Experts of a small language model.
Experts: 96 experts in each of 12 layers, 32 SwiGLU neurons an expert, 8 picks a token, a sigmoid router, a shared expert of 64 neurons.
Below are experts of layer 2 (counted from 0) of a mixture-of-experts language model. Rows are named router (the router's row for the expert), gate (a neuron's input weights, with its number), up (a neuron's input weights, with its number), down (a neuron's output weights, with its number) and show model dimensions 0-159. Each number is 200 + 20 x the weight over its row's rms, rounded and kept within 0 to 999.
Before each expert's rows: a language model's description of what the expert responds to; "mostly gets" lists some tokens that are sent to it at least half of the time. This comes from a sample of Wikipedia text that the model never trained on.

# expert 32
What it handles: Single letters or short pieces finishing foreign or unusual proper names and words, such as Brett, Gurjar, Israël, punk.
mostly gets: "er", "e", "i", "a", "y", "on"
router,195,185,187,220,211,192,197,219,167,198,177,197,202,210,191,201,193,179,186,208,173,190,207,176,183,208,177,213,222,183,200,201,198,217,185,201,196,196,184,193,236,240,217,188,194,212,210,210,204,218,209,206,223,223,220,194,200,211,256,217,194,172,195,220,195,191,199,181,215,200,157,183,223,202,169,250,202,160,188,217,201,218,207,189,209,206,197,203,229,152,226,259,213,221,217,223,180,183,203,185,181,196,201,205,203,188,207,207,225,187,209,228,173,170,215,221,214,239,158,218,196,216,188,185,194,193,170,221,175,191,204,198,189,187,222,196,225,208,162,218,194,185,236,182,205,218,183,249,214,182,197,129,204,203,188,188,176,183,202,208
gate2,218,175,205,211,182,181,204,151,198,189,189,193,203,231,205,206,174,219,196,198,203,185,187,231,184,213,207,175,209,248,219,227,215,181,189,189,194,188,193,194,196,222,207,208,243,229,203,207,193,201,217,181,180,213,196,203,224,193,168,215,204,173,227,199,191,211,214,199,200,192,170,227,234,209,174,197,192,172,241,227,190,207,209,232,225,199,177,211,197,181,168,204,147,196,204,234,207,229,171,167,230,180,202,236,203,205,177,213,218,207,191,207,204,228,219,203,175,231,211,212,191,196,209,176,175,208,187,242,192,198,176,195,184,184,174,168,188,214,147,192,212,221,192,210,205,167,230,208,218,169,198,202,193,224,219,219,201,163,175,223
up2,179,181,217,175,212,221,242,206,228,211,206,198,208,219,214,223,187,213,221,179,234,213,210,220,171,200,198,194,227,231,192,195,247,175,213,177,208,173,202,219,215,226,240,216,180,202,184,202,199,228,182,240,202,165,212,200,172,206,197,207,222,166,188,178,177,199,196,219,195,147,209,202,248,223,184,194,181,192,184,192,205,199,200,183,192,166,188,209,194,183,181,215,212,166,193,189,209,213,229,184,210,180,227,196,205,159,192,199,190,217,233,220,180,168,199,199,189,171,218,169,184,208,189,188,219,199,154,223,194,183,180,215,193,190,189,194,185,182,208,218,172,202,170,201,143,212,207,191,219,194,163,181,203,193,198,172,173,216,197,195
down2,179,215,212,210,204,185,198,190,232,198,180,211,215,203,214,179,208,207,202,202,245,230,200,237,213,178,184,197,172,213,195,187,226,203,247,194,227,214,217,196,174,236,197,234,158,166,190,187,214,186,195,196,216,202,202,206,192,227,207,183,198,171,220,211,197,188,173,223,199,216,190,198,178,210,195,175,205,184,184,190,234,192,183,162,205,188,212,241,209,201,186,220,220,209,199,157,226,218,195,192,196,183,188,186,183,179,210,202,208,225,249,190,198,158,220,184,211,165,196,211,232,190,171,217,193,206,226,201,194,203,167,168,205,206,192,175,197,184,240,215,188,217,175,197,177,203,253,223,189,169,202,207,174,181,210,164,178,204,156,206

# expert 7
What it handles: Finite verbs and participles after a subject, such as was, had, has, established, Preceded; also heading '=' signs and sentence-final periods.
mostly gets: " was", " had", " has", " were", " used", "ated"
router,213,185,221,192,193,177,196,189,206,198,252,185,181,184,197,201,211,172,236,230,209,237,192,218,208,224,175,207,211,172,185,208,183,197,193,205,226,233,182,218,230,196,252,163,259,211,207,201,184,199,196,202,191,183,227,198,206,197,186,206,202,182,190,191,191,192,216,182,156,193,200,233,170,214,184,202,201,185,193,227,224,209,168,213,205,212,189,154,215,193,222,204,227,159,220,209,185,169,197,201,184,179,187,214,227,194,196,223,201,206,196,144,194,230,234,208,213,210,178,187,182,194,181,220,204,230,215,196,199,186,227,171,208,209,186,191,208,192,182,226,174,201,202,262,204,207,200,178,161,226,202,198,216,206,187,197,189,185,213,197
gate1,205,206,234,189,188,171,224,185,195,217,232,217,163,179,199,166,192,176,233,232,199,193,162,235,176,202,253,205,219,219,196,216,179,237,208,188,202,250,183,193,219,212,237,203,186,178,211,180,182,187,196,194,202,229,224,203,198,225,211,185,204,175,194,212,182,213,209,203,225,204,195,222,187,162,168,245,184,198,182,204,235,208,201,206,225,232,202,235,206,210,211,233,214,191,196,193,200,232,166,207,188,186,221,207,231,171,183,254,225,208,188,191,205,214,229,209,181,220,195,179,208,214,209,212,210,218,214,208,190,201,181,187,222,215,221,190,192,187,217,205,204,212,200,216,171,197,212,195,177,210,205,226,202,163,215,204,177,177,235,219
up1,200,209,199,177,173,159,206,203,221,192,226,197,170,207,201,204,198,188,194,193,200,207,156,220,185,208,234,221,210,212,213,212,189,205,236,213,184,258,175,173,184,220,219,225,199,195,223,210,182,207,208,207,178,223,215,227,195,228,229,182,207,161,228,215,200,189,174,212,202,216,222,211,206,178,187,227,157,186,193,172,205,213,185,190,214,214,204,220,225,209,181,204,183,187,195,185,193,219,181,220,176,205,215,178,208,158,171,245,216,208,225,189,168,198,221,183,218,195,209,220,209,200,205,255,181,191,199,219,184,216,174,226,225,198,216,187,200,209,189,165,203,216,229,225,185,220,223,188,189,232,205,219,179,152,210,209,166,201,219,177
down1,207,232,219,194,197,200,232,200,193,148,240,185,214,178,217,200,185,179,231,183,187,180,210,197,215,185,195,208,189,195,189,185,207,184,228,193,198,219,167,194,181,209,186,208,207,221,222,214,194,186,189,188,179,228,194,207,181,181,225,170,201,203,167,255,213,189,186,210,198,152,220,180,173,212,218,212,140,212,205,196,215,223,187,211,223,211,180,189,232,237,199,204,188,198,200,247,181,190,196,191,214,202,191,213,169,206,196,212,199,187,190,173,179,180,221,199,218,209,184,220,183,200,235,220,185,194,191,252,239,223,185,229,196,166,191,213,221,218,222,197,221,219,214,192,144,195,205,172,187,182,165,203,191,213,202,200,220,194,191,209

# expert 56
What it handles: Prepositions like of, in, to, for, by, and colons after labels in lists or coordinates, such as Country: Russia.
mostly gets: " of", " to", " in", ":", " from", " as"
router,199,168,199,170,216,195,170,194,180,216,186,192,222,180,196,190,218,187,202,185,210,184,184,217,225,230,164,174,203,180,185,189,213,247,222,247,175,180,195,207,186,199,197,211,208,175,215,243,219,192,192,150,208,183,235,193,186,252,229,197,170,221,188,246,185,191,196,194,206,226,179,202,214,188,196,234,201,203,236,204,203,201,190,205,220,207,194,208,188,197,209,214,197,179,219,182,220,195,207,165,218,193,178,208,213,194,198,173,235,216,200,180,215,203,221,197,219,203,201,181,179,172,191,205,198,250,206,217,192,155,244,202,208,196,215,203,199,184,190,162,189,212,224,195,178,235,190,190,163,225,209,192,239,206,229,197,199,208,191,226
gate2,196,189,212,224,180,173,224,205,208,208,215,220,215,211,198,248,201,236,205,193,231,183,228,210,224,225,199,210,202,204,240,191,197,209,193,224,224,218,214,190,176,194,167,225,189,182,197,188,203,209,171,200,227,219,176,203,212,203,177,224,174,157,172,180,185,222,196,187,222,216,146,181,183,196,182,189,231,198,221,210,217,209,186,221,213,236,236,222,238,196,199,224,204,208,207,220,220,195,193,162,202,229,173,184,198,202,191,188,205,177,205,211,252,176,191,198,192,222,252,206,216,176,210,166,179,213,191,193,190,206,198,189,194,195,171,195,211,216,195,210,182,225,153,205,219,181,198,189,226,229,235,192,200,185,225,193,198,165,221,205
up2,209,216,202,194,188,182,202,197,202,169,217,190,232,211,214,189,229,221,164,217,195,190,236,199,193,224,205,200,238,187,198,229,188,182,225,204,212,198,213,180,215,189,211,186,205,193,187,208,209,224,224,230,214,195,178,199,212,213,163,224,185,207,170,218,203,179,230,206,190,220,159,193,222,244,204,222,203,238,212,177,183,209,209,234,211,199,190,190,205,256,179,207,195,185,199,213,229,186,195,188,208,235,164,211,235,203,255,189,204,200,198,237,202,189,225,201,212,191,230,198,203,203,216,204,199,234,200,205,198,209,213,211,216,213,208,175,236,189,211,209,224,168,205,242,148,202,229,218,198,156,187,179,195,191,212,170,227,197,187,229
down2,204,187,165,212,224,217,198,215,178,186,214,189,188,224,195,194,200,199,199,214,216,215,211,226,198,207,194,214,222,187,179,177,178,215,175,194,181,205,180,197,207,208,199,190,234,189,210,183,164,199,221,185,232,154,196,203,208,206,217,219,153,161,174,182,183,158,200,209,213,234,166,184,218,218,175,173,216,204,200,198,208,194,221,165,226,176,201,186,188,254,206,181,208,197,220,170,222,199,219,183,184,213,199,180,203,213,215,223,219,201,201,197,205,167,241,217,209,185,199,211,181,200,196,176,223,200,187,197,216,181,215,184,200,202,210,146,190,209,217,208,188,185,204,229,161,160,219,216,205,159,156,181,192,214,219,225,244,215,183,226

# expert 10
What it handles: Hyphens and en dashes between numbers in sports scores and date ranges, plus table bars and slashes, such as 1–0, 2–1, |.
mostly gets: "–", "-", "ats", "OR", " quarter", "/"
router,209,204,190,204,235,170,169,161,189,183,210,185,212,217,218,215,232,180,208,178,211,207,216,199,200,167,203,194,200,199,184,186,201,185,202,217,216,224,206,181,193,247,200,192,202,184,205,197,194,236,172,177,144,212,194,169,205,205,200,225,197,167,175,198,176,185,186,172,188,235,166,200,212,220,179,208,176,177,218,205,192,183,173,245,226,208,202,195,212,193,199,182,208,191,241,217,213,186,201,176,191,185,198,222,196,182,184,231,207,206,205,193,202,206,208,190,235,211,193,219,196,167,167,193,215,199,184,261,164,198,197,203,195,180,209,173,217,198,170,192,185,189,207,202,195,210,184,181,179,199,234,181,188,207,227,201,231,184,129,218
gate1,188,250,185,204,193,182,182,186,190,206,202,188,204,182,210,208,237,226,185,194,174,193,240,199,192,190,207,185,244,225,208,178,198,188,210,213,193,213,194,212,238,222,200,195,211,205,174,216,198,197,185,189,148,181,168,197,184,195,188,196,199,186,206,174,207,184,238,184,167,236,169,186,224,195,201,225,190,215,220,178,208,219,203,202,231,182,193,200,213,205,223,205,209,175,221,212,211,187,200,214,237,228,183,204,210,179,190,219,207,198,210,213,188,234,225,173,218,193,230,221,154,212,194,183,215,200,194,194,197,196,218,161,240,189,212,195,213,181,146,191,212,167,195,243,191,182,228,164,157,197,233,211,182,194,194,199,213,195,161,212
up1,175,205,223,224,194,226,176,209,209,219,199,206,187,190,226,194,200,178,178,182,193,202,168,196,166,192,229,171,186,219,208,218,221,194,198,226,242,170,241,204,192,200,220,195,194,174,191,194,183,234,178,217,210,227,192,219,167,210,182,195,208,195,216,175,192,206,197,196,200,235,195,183,213,203,202,188,177,203,185,174,205,183,229,218,223,210,235,209,227,149,255,235,191,201,199,225,195,205,183,206,214,223,173,183,222,187,175,218,181,214,186,229,198,196,237,183,198,208,213,192,210,190,231,214,208,197,221,182,183,209,203,157,215,232,198,223,226,144,187,174,205,197,182,213,182,213,204,143,205,209,200,188,178,207,201,211,207,187,162,185
down1,191,169,186,191,205,210,204,195,220,231,179,201,210,217,166,185,196,218,194,180,222,197,233,194,170,201,199,225,220,195,216,227,207,170,216,183,178,178,194,173,187,206,185,231,222,208,181,193,213,202,186,196,242,239,206,220,196,221,184,181,212,193,240,231,216,225,200,213,184,209,215,223,217,232,181,179,196,213,222,203,186,216,210,175,189,197,191,205,195,210,193,186,187,237,162,176,176,203,193,157,186,206,229,213,210,216,185,222,208,194,192,235,228,178,167,188,200,202,163,169,217,193,165,207,173,195,221,193,189,229,208,210,192,186,227,220,196,254,204,191,176,179,199,168,241,224,184,194,223,184,217,185,184,202,229,158,201,198,239,210

# expert 25
What it handles: Heading words like Career, History, List inside '== ==', and newlines right after a heading or table row.
mostly gets: "\n", " career", " critic", " design", "History", "Career"
router,212,188,215,236,227,188,175,189,173,192,244,228,184,199,203,214,170,188,222,168,226,212,220,195,177,216,211,190,211,212,157,191,187,218,179,210,207,218,232,225,228,213,224,199,217,191,180,192,196,201,180,196,206,208,219,207,219,195,179,210,217,196,183,213,166,188,215,177,210,203,162,182,220,203,184,183,205,162,197,198,181,188,195,248,205,217,194,239,205,202,244,184,215,190,201,198,205,178,185,168,194,185,175,209,210,181,209,212,214,257,195,201,221,208,219,195,193,188,200,217,190,184,209,220,207,237,193,193,188,160,196,242,206,221,176,179,212,198,184,203,177,230,202,215,193,198,149,243,161,237,202,189,197,198,219,189,192,193,196,245
gate28,215,180,171,209,218,173,165,217,184,217,161,219,218,212,202,188,174,177,226,187,192,239,206,182,191,218,210,213,208,235,190,192,212,188,190,213,154,203,192,196,158,219,146,213,216,216,223,185,220,227,174,178,212,178,238,206,201,240,186,192,214,221,230,208,203,171,220,203,203,176,189,193,198,216,204,194,207,220,191,195,193,200,208,208,186,188,182,202,223,186,208,211,205,206,203,225,190,157,188,170,212,209,197,204,181,184,185,209,229,199,232,206,236,224,207,160,208,192,188,202,197,233,242,152,192,222,174,215,173,178,241,208,187,217,180,193,191,228,190,240,198,188,161,210,215,189,195,209,194,235,200,220,199,218,213,191,213,194,192,227
up28,191,230,198,171,207,214,207,184,190,214,189,224,167,217,210,250,191,191,213,212,180,180,191,238,228,187,204,236,188,204,172,220,225,194,180,201,176,226,207,200,171,229,214,236,218,221,148,210,185,213,162,213,191,207,207,222,185,182,197,180,252,211,227,188,217,195,227,201,174,190,204,204,202,209,192,203,205,211,188,211,248,193,208,220,211,202,183,222,207,213,200,203,187,206,224,213,206,166,199,195,204,197,168,145,206,164,198,223,201,198,211,222,199,238,220,175,243,190,227,233,212,202,244,189,200,207,202,172,219,196,178,160,164,176,191,182,202,208,185,216,187,177,200,193,206,232,198,199,174,213,219,217,186,201,192,201,209,224,203,202
down28,212,180,180,195,179,216,209,223,196,213,176,193,183,226,206,193,192,219,213,196,194,245,173,219,215,156,152,193,174,230,202,209,192,192,228,172,179,193,175,211,197,232,174,185,197,189,189,182,199,227,211,188,212,182,231,230,194,209,181,203,187,191,202,222,190,215,183,197,189,212,204,201,231,218,202,220,176,248,203,183,181,204,191,195,209,223,210,196,220,185,184,215,196,192,205,185,186,170,185,199,208,172,192,169,180,209,186,152,186,217,190,229,170,166,158,187,224,227,195,199,250,186,184,176,184,199,215,203,211,217,194,180,196,196,146,207,224,208,219,236,215,226,211,198,166,170,205,210,231,197,212,205,236,167,175,229,180,195,198,204

# expert 19
What it handles: Newlines ending list items, credits and table rows, plus heading '=' signs and opening parentheses, e.g. after "vocals" or running times.
mostly gets: "\n\n", "\n", " \"", " (", "=", "\n "
router,179,189,226,211,236,170,177,202,203,196,207,194,183,217,235,208,195,200,197,176,194,255,196,217,184,182,215,176,192,201,201,183,166,193,190,182,204,217,232,218,172,184,222,191,232,196,223,217,201,208,219,211,200,188,197,178,237,217,227,240,249,179,198,186,179,188,227,191,217,177,177,193,195,189,193,237,227,172,193,210,184,180,199,219,198,194,220,162,186,171,213,193,205,195,186,174,185,189,230,184,166,189,158,212,206,185,194,198,229,224,216,181,228,201,204,198,217,227,222,203,199,196,193,212,207,212,163,214,177,175,198,229,167,211,176,172,192,180,194,226,181,203,245,240,166,183,190,209,185,212,178,200,183,188,196,196,182,184,221,231
gate3,198,172,182,215,176,181,193,220,194,181,216,181,165,206,171,223,191,166,171,213,226,203,182,205,160,182,197,185,238,204,213,199,194,182,226,173,171,222,185,204,201,225,198,193,237,205,172,191,195,218,219,193,229,221,219,174,188,199,230,205,217,196,203,195,220,192,197,245,193,193,207,193,181,248,197,208,200,191,189,181,183,206,211,177,192,174,186,159,196,229,177,221,221,196,216,194,177,168,221,177,188,207,241,202,208,181,203,221,192,197,245,235,188,191,220,231,180,221,221,233,183,227,205,244,190,207,217,205,186,211,189,206,187,156,199,200,193,226,231,199,209,182,214,178,182,173,181,189,214,224,196,199,210,184,230,232,180,200,214,231
up3,190,206,218,192,192,224,222,210,211,235,201,205,210,171,205,216,237,229,214,173,167,180,183,249,211,191,183,205,180,229,199,192,193,202,219,200,228,188,222,210,228,181,201,169,198,173,228,226,198,202,162,191,216,205,163,204,202,194,215,180,178,222,189,236,201,204,223,183,226,205,194,197,199,194,188,169,187,185,192,192,227,185,205,197,224,256,173,211,166,208,208,210,204,204,237,203,200,211,148,207,180,221,166,181,221,183,206,216,196,174,216,214,207,228,169,211,180,180,204,225,200,199,179,161,236,173,191,200,191,188,175,176,202,156,225,207,206,226,216,217,205,218,197,199,199,220,160,175,199,175,204,202,200,162,208,193,204,190,216,175
down3,217,212,174,172,201,206,216,204,200,194,201,171,184,186,197,195,196,189,193,229,206,225,196,178,196,203,148,221,196,201,223,208,189,189,240,187,204,211,215,223,195,220,174,197,189,173,188,203,202,204,218,188,191,205,193,162,223,164,176,191,188,224,178,201,233,211,219,174,210,197,214,232,206,216,237,207,168,191,197,218,190,209,179,184,211,194,166,162,196,191,187,202,214,204,192,185,220,179,218,182,146,220,205,196,207,190,226,168,221,182,202,227,169,182,189,205,201,256,228,216,227,221,161,212,163,179,186,173,196,233,187,188,223,197,170,173,226,220,207,201,217,206,208,186,197,174,155,219,177,211,152,176,222,193,188,195,226,200,187,203

# expert 41
What it handles: Closing word pieces like e, ing, ed, on, er, often before commas or and, plus the word based, as in protect-ive.
mostly gets: "i", "on", "al", "l", "e", "g"
router,193,215,186,187,217,190,190,175,210,194,208,163,208,205,193,243,187,176,212,167,200,196,219,218,192,169,210,208,190,172,223,171,171,196,226,197,229,231,172,201,215,222,216,160,229,203,199,200,213,213,189,162,179,189,243,198,182,215,205,234,193,199,198,222,203,179,204,185,188,182,156,178,231,201,196,227,198,168,207,199,192,217,198,201,223,206,165,167,211,140,211,205,207,178,202,234,223,180,222,166,197,189,203,201,213,206,201,203,213,199,201,217,167,236,193,220,184,223,186,219,187,202,201,202,181,194,142,214,205,205,205,178,193,168,171,171,196,211,187,217,165,193,216,185,206,222,156,241,202,203,222,196,209,215,182,209,207,193,215,197
gate2,210,198,179,153,252,199,215,186,215,196,219,187,209,219,209,217,201,227,202,201,223,193,162,211,187,177,197,204,223,218,203,174,214,162,200,157,226,212,222,203,195,193,221,219,204,154,202,219,205,195,209,172,162,182,237,210,203,178,206,213,204,183,220,200,197,190,231,199,203,252,225,205,177,207,186,196,193,228,180,213,198,201,214,189,203,179,173,209,188,202,169,196,206,190,181,230,213,184,179,215,190,213,170,195,185,228,201,212,204,196,179,180,187,178,218,229,228,171,203,187,202,161,199,221,228,198,214,157,194,226,181,197,189,218,197,187,199,234,186,180,200,202,220,175,216,200,162,169,200,193,181,208,228,162,192,182,239,197,158,229
up2,207,167,210,197,203,200,193,232,203,208,171,201,219,195,198,181,207,211,215,210,154,208,208,199,203,243,197,203,196,179,194,253,217,202,201,187,172,214,202,209,196,211,246,234,232,184,203,199,195,193,200,214,196,175,177,182,211,231,196,193,213,196,182,205,231,198,205,206,232,187,198,225,194,214,237,184,189,163,228,207,239,212,191,249,179,185,195,192,175,210,187,216,173,217,205,216,194,215,167,243,199,186,211,222,190,177,185,203,166,194,209,217,232,241,185,196,189,180,229,203,167,239,170,186,231,172,236,207,148,193,181,184,220,191,213,158,193,201,180,168,197,184,183,217,186,196,203,213,196,210,195,184,201,221,186,210,218,214,187,197
down2,228,196,246,219,196,211,164,161,233,173,195,223,182,161,230,200,208,182,179,215,227,190,183,215,226,172,179,225,215,233,181,183,204,169,164,189,204,217,183,192,200,243,184,188,194,237,193,209,212,211,203,169,201,181,187,170,199,208,201,164,207,196,198,175,197,171,236,215,179,188,186,227,213,234,215,200,166,191,161,231,217,175,183,209,229,178,210,190,206,172,200,229,204,181,190,186,210,217,240,182,187,226,203,211,203,196,182,213,174,229,220,193,194,228,222,219,185,197,188,218,206,179,207,182,187,193,183,211,197,190,186,215,214,190,222,204,159,201,189,185,216,203,207,206,213,192,217,179,204,240,221,231,205,224,194,185,168,217,203,218

# expert 21
What it handles: Auxiliary verbs was, is, were, has after a subject, plus commas and colons in running prose, such as "and was ultimately replaced".
mostly gets: " is", " was", " were", " are", " has", " had"
router,165,168,232,189,206,191,183,178,193,171,208,205,174,245,199,204,248,142,209,208,210,195,162,194,230,235,157,209,202,209,160,188,188,191,181,246,207,202,184,187,227,186,216,174,218,189,207,181,200,226,191,199,204,192,215,191,209,227,222,228,205,189,197,209,195,191,209,188,180,199,187,215,196,190,176,216,178,195,226,213,211,193,201,182,212,176,188,208,199,205,231,218,224,185,197,220,199,176,245,205,150,189,206,217,220,180,179,212,210,200,222,196,182,191,246,186,225,196,197,189,212,179,203,212,209,191,211,204,192,170,218,214,195,234,185,198,212,230,173,190,196,225,235,218,189,188,208,188,213,244,212,208,191,179,203,224,242,225,181,217
gate1,176,199,223,236,195,174,195,182,188,220,180,211,187,229,218,160,164,175,185,218,182,209,204,215,209,218,169,202,231,222,200,189,211,205,219,222,193,214,182,233,197,205,169,220,212,170,193,187,183,203,171,231,205,185,184,185,232,219,212,195,212,198,208,221,236,157,210,173,189,169,175,227,193,213,160,197,217,212,191,213,178,242,197,194,226,181,183,203,230,239,233,187,226,185,165,181,213,185,181,202,183,186,209,179,241,200,213,198,194,201,201,232,227,181,235,200,214,217,183,207,218,192,219,200,198,234,199,198,232,195,163,192,190,211,218,214,220,199,163,191,202,236,198,213,168,217,174,207,192,218,237,196,205,225,224,196,192,202,202,195
up1,193,216,176,219,217,220,220,203,186,187,196,201,226,242,218,204,180,199,207,201,200,185,179,204,173,204,182,196,228,203,191,220,263,185,211,194,186,237,173,189,233,232,210,203,219,187,194,188,193,215,216,192,218,218,204,206,213,224,231,192,185,196,172,171,216,194,196,199,205,244,180,230,188,187,175,194,200,205,215,197,219,184,191,186,182,249,174,187,224,253,174,213,190,156,188,189,244,207,201,179,182,229,222,206,224,181,204,198,195,185,171,208,223,154,237,202,197,233,214,216,201,213,206,165,177,203,232,211,178,193,203,212,189,208,203,182,193,213,180,182,209,192,189,187,140,183,186,193,182,196,194,199,227,192,171,179,183,207,201,181
down1,177,197,182,193,195,221,179,208,229,179,217,154,221,209,204,179,179,203,211,200,190,186,202,189,151,232,177,206,204,209,177,234,204,213,239,221,199,221,204,212,247,198,187,181,220,168,187,198,208,192,223,230,206,194,201,237,217,185,211,210,208,174,189,226,211,234,203,185,203,201,197,176,160,237,216,242,204,209,210,212,213,230,172,179,198,194,182,195,208,221,152,200,199,194,189,204,211,191,235,188,221,215,183,176,207,219,220,179,212,185,173,213,182,180,237,178,212,252,187,215,209,224,200,202,172,229,208,202,192,235,227,227,184,194,233,182,179,191,208,195,196,207,197,224,176,185,201,218,207,173,170,163,188,210,200,191,212,231,209,186

# expert 29
What it handles: Short syllable pieces inside longer words, mostly consonant-plus-a or -i, such as term-ina-te, Ambass-ado-r, non-stan-da-rd, act-iva-ted.
mostly gets: "i", "a", "ti", "ta", "si", "na"
router,243,193,181,198,200,169,164,182,199,186,228,218,193,200,181,207,209,196,192,224,178,199,219,187,174,174,213,208,232,175,155,179,133,235,221,207,223,194,192,190,198,177,216,198,237,171,216,214,190,224,169,191,173,220,211,202,192,214,230,200,199,200,175,201,190,182,204,179,205,200,167,222,194,204,192,201,199,160,217,228,197,144,179,200,234,183,179,195,179,210,210,206,221,201,239,208,208,199,182,202,168,164,212,204,198,195,184,217,230,209,189,207,178,218,255,202,216,201,175,215,210,224,221,208,218,197,210,217,198,189,215,207,196,163,220,193,231,231,203,189,204,202,214,186,194,205,191,224,208,217,222,150,202,180,197,186,184,194,191,224
gate1,222,195,205,204,198,175,161,190,196,213,195,199,168,175,184,189,207,192,192,212,188,186,181,158,198,162,172,215,209,192,177,187,160,214,180,178,205,203,192,124,212,150,215,246,240,215,207,250,160,198,208,202,201,209,195,171,186,206,211,223,200,189,191,196,212,207,181,193,208,169,191,218,182,177,232,209,198,177,202,224,207,171,200,213,221,190,181,172,226,210,208,212,206,206,207,181,212,204,194,213,211,166,195,202,159,210,228,176,214,158,200,201,185,176,235,209,200,203,179,187,226,239,224,184,185,201,239,194,241,204,219,187,196,185,191,198,202,219,218,208,207,213,223,190,213,184,183,206,198,215,192,173,195,190,198,189,175,187,223,206
up1,178,207,202,175,187,196,205,188,220,263,228,176,145,190,179,190,213,209,201,224,190,208,205,191,188,189,222,211,237,208,185,198,164,182,231,207,228,207,169,143,175,176,226,196,163,200,207,202,230,200,211,219,196,177,197,189,220,194,194,210,201,206,231,187,230,223,194,218,174,162,197,185,193,196,201,197,203,207,185,200,223,207,198,206,210,174,183,230,202,226,160,207,224,214,194,204,192,204,194,231,237,161,218,188,209,194,188,228,222,190,188,179,188,197,207,163,206,194,220,181,255,188,202,204,204,213,222,206,244,174,198,195,214,183,171,209,211,206,213,185,205,190,173,197,196,188,223,179,218,222,220,197,203,198,255,196,190,194,179,212
down1,234,222,185,186,187,206,186,195,206,192,201,208,175,198,191,189,208,203,193,232,185,215,204,178,175,195,222,244,254,208,182,212,212,204,212,168,197,178,208,185,208,183,181,246,199,198,194,211,173,199,192,185,189,235,216,230,184,194,208,180,193,216,225,174,194,198,185,223,212,250,194,189,200,189,186,191,206,189,210,215,212,169,178,162,199,217,189,217,188,209,196,191,193,222,217,179,194,218,161,205,188,199,204,189,192,203,192,170,200,203,209,248,171,215,224,202,173,200,179,240,220,234,221,198,210,163,201,212,217,188,206,196,247,184,202,219,214,200,204,205,231,187,184,156,190,242,195,203,221,196,190,176,209,189,160,137,165,210,210,223

# expert 22
What it handles: Hyphens and dashes inside compounds and year ranges, plus line-start list dashes in see-also and credit lists, such as White-tail, 1895–1901.
mostly gets: "-", "–", "/", " -", " re", " *"
router,188,215,201,217,199,187,187,189,199,171,204,187,220,204,199,221,187,166,201,212,188,199,186,171,206,182,221,186,192,175,201,197,180,200,207,198,219,207,184,213,208,248,202,185,213,175,181,174,193,193,169,183,181,229,174,199,218,231,210,241,197,204,198,170,166,192,195,199,199,220,183,191,219,215,184,184,199,204,234,202,188,165,183,233,222,205,192,203,220,198,198,194,203,190,230,192,217,195,201,188,204,180,216,206,204,223,171,193,187,188,216,189,231,212,251,212,253,208,182,187,201,149,203,210,226,231,188,234,171,205,215,191,174,199,220,191,242,171,193,174,182,168,188,215,208,233,190,189,164,211,240,177,180,174,245,216,222,165,170,210
gate2,210,184,182,218,213,202,195,161,177,231,214,197,206,221,198,209,191,184,202,215,215,201,206,210,240,186,209,201,162,180,193,184,181,211,190,190,193,121,201,216,178,171,210,229,215,194,176,166,174,174,204,181,167,228,218,204,204,214,162,192,237,187,200,170,177,191,210,207,203,218,185,203,218,199,226,251,190,195,215,233,205,185,211,208,210,235,220,191,210,217,213,155,205,181,190,201,181,198,209,169,160,222,217,217,191,229,164,190,193,207,210,196,172,198,206,183,233,214,177,164,202,212,193,197,193,211,200,185,242,201,214,218,188,199,198,185,199,182,208,215,201,218,209,192,240,219,197,197,196,249,207,194,176,198,220,195,236,224,182,198
up2,208,204,172,188,223,185,227,225,234,208,181,182,203,220,179,204,234,172,170,221,203,173,230,183,191,205,167,232,186,197,173,196,212,187,177,185,229,181,202,221,177,193,231,172,212,199,213,184,205,206,202,206,191,225,176,222,225,228,176,217,173,194,213,182,228,189,202,193,188,210,191,223,189,183,223,216,220,213,231,186,184,216,212,215,208,186,224,199,196,224,187,180,230,233,199,231,181,205,205,207,183,146,207,193,196,189,186,176,204,219,198,184,186,221,188,167,219,154,179,209,199,187,185,187,178,164,186,179,228,201,205,203,170,192,198,242,207,169,190,198,222,142,198,189,170,188,232,190,182,185,218,203,181,154,224,213,205,194,194,211
down2,232,221,205,187,200,210,203,195,204,168,174,193,168,183,176,203,218,202,221,202,170,210,184,203,200,173,178,187,198,183,205,210,232,201,207,214,171,234,206,218,192,206,218,194,208,187,235,193,209,226,195,227,199,168,208,230,227,182,226,225,214,221,202,222,224,215,195,198,175,211,195,194,214,204,197,173,191,197,191,201,197,206,173,194,180,185,193,206,189,170,180,239,195,178,239,189,177,190,200,259,245,219,184,188,212,195,236,197,207,229,249,183,167,229,224,195,197,175,195,188,218,199,240,213,224,170,247,225,203,211,157,211,207,207,207,181,170,204,196,192,192,227,205,184,189,210,225,216,162,165,224,186,213,203,210,183,177,206,223,214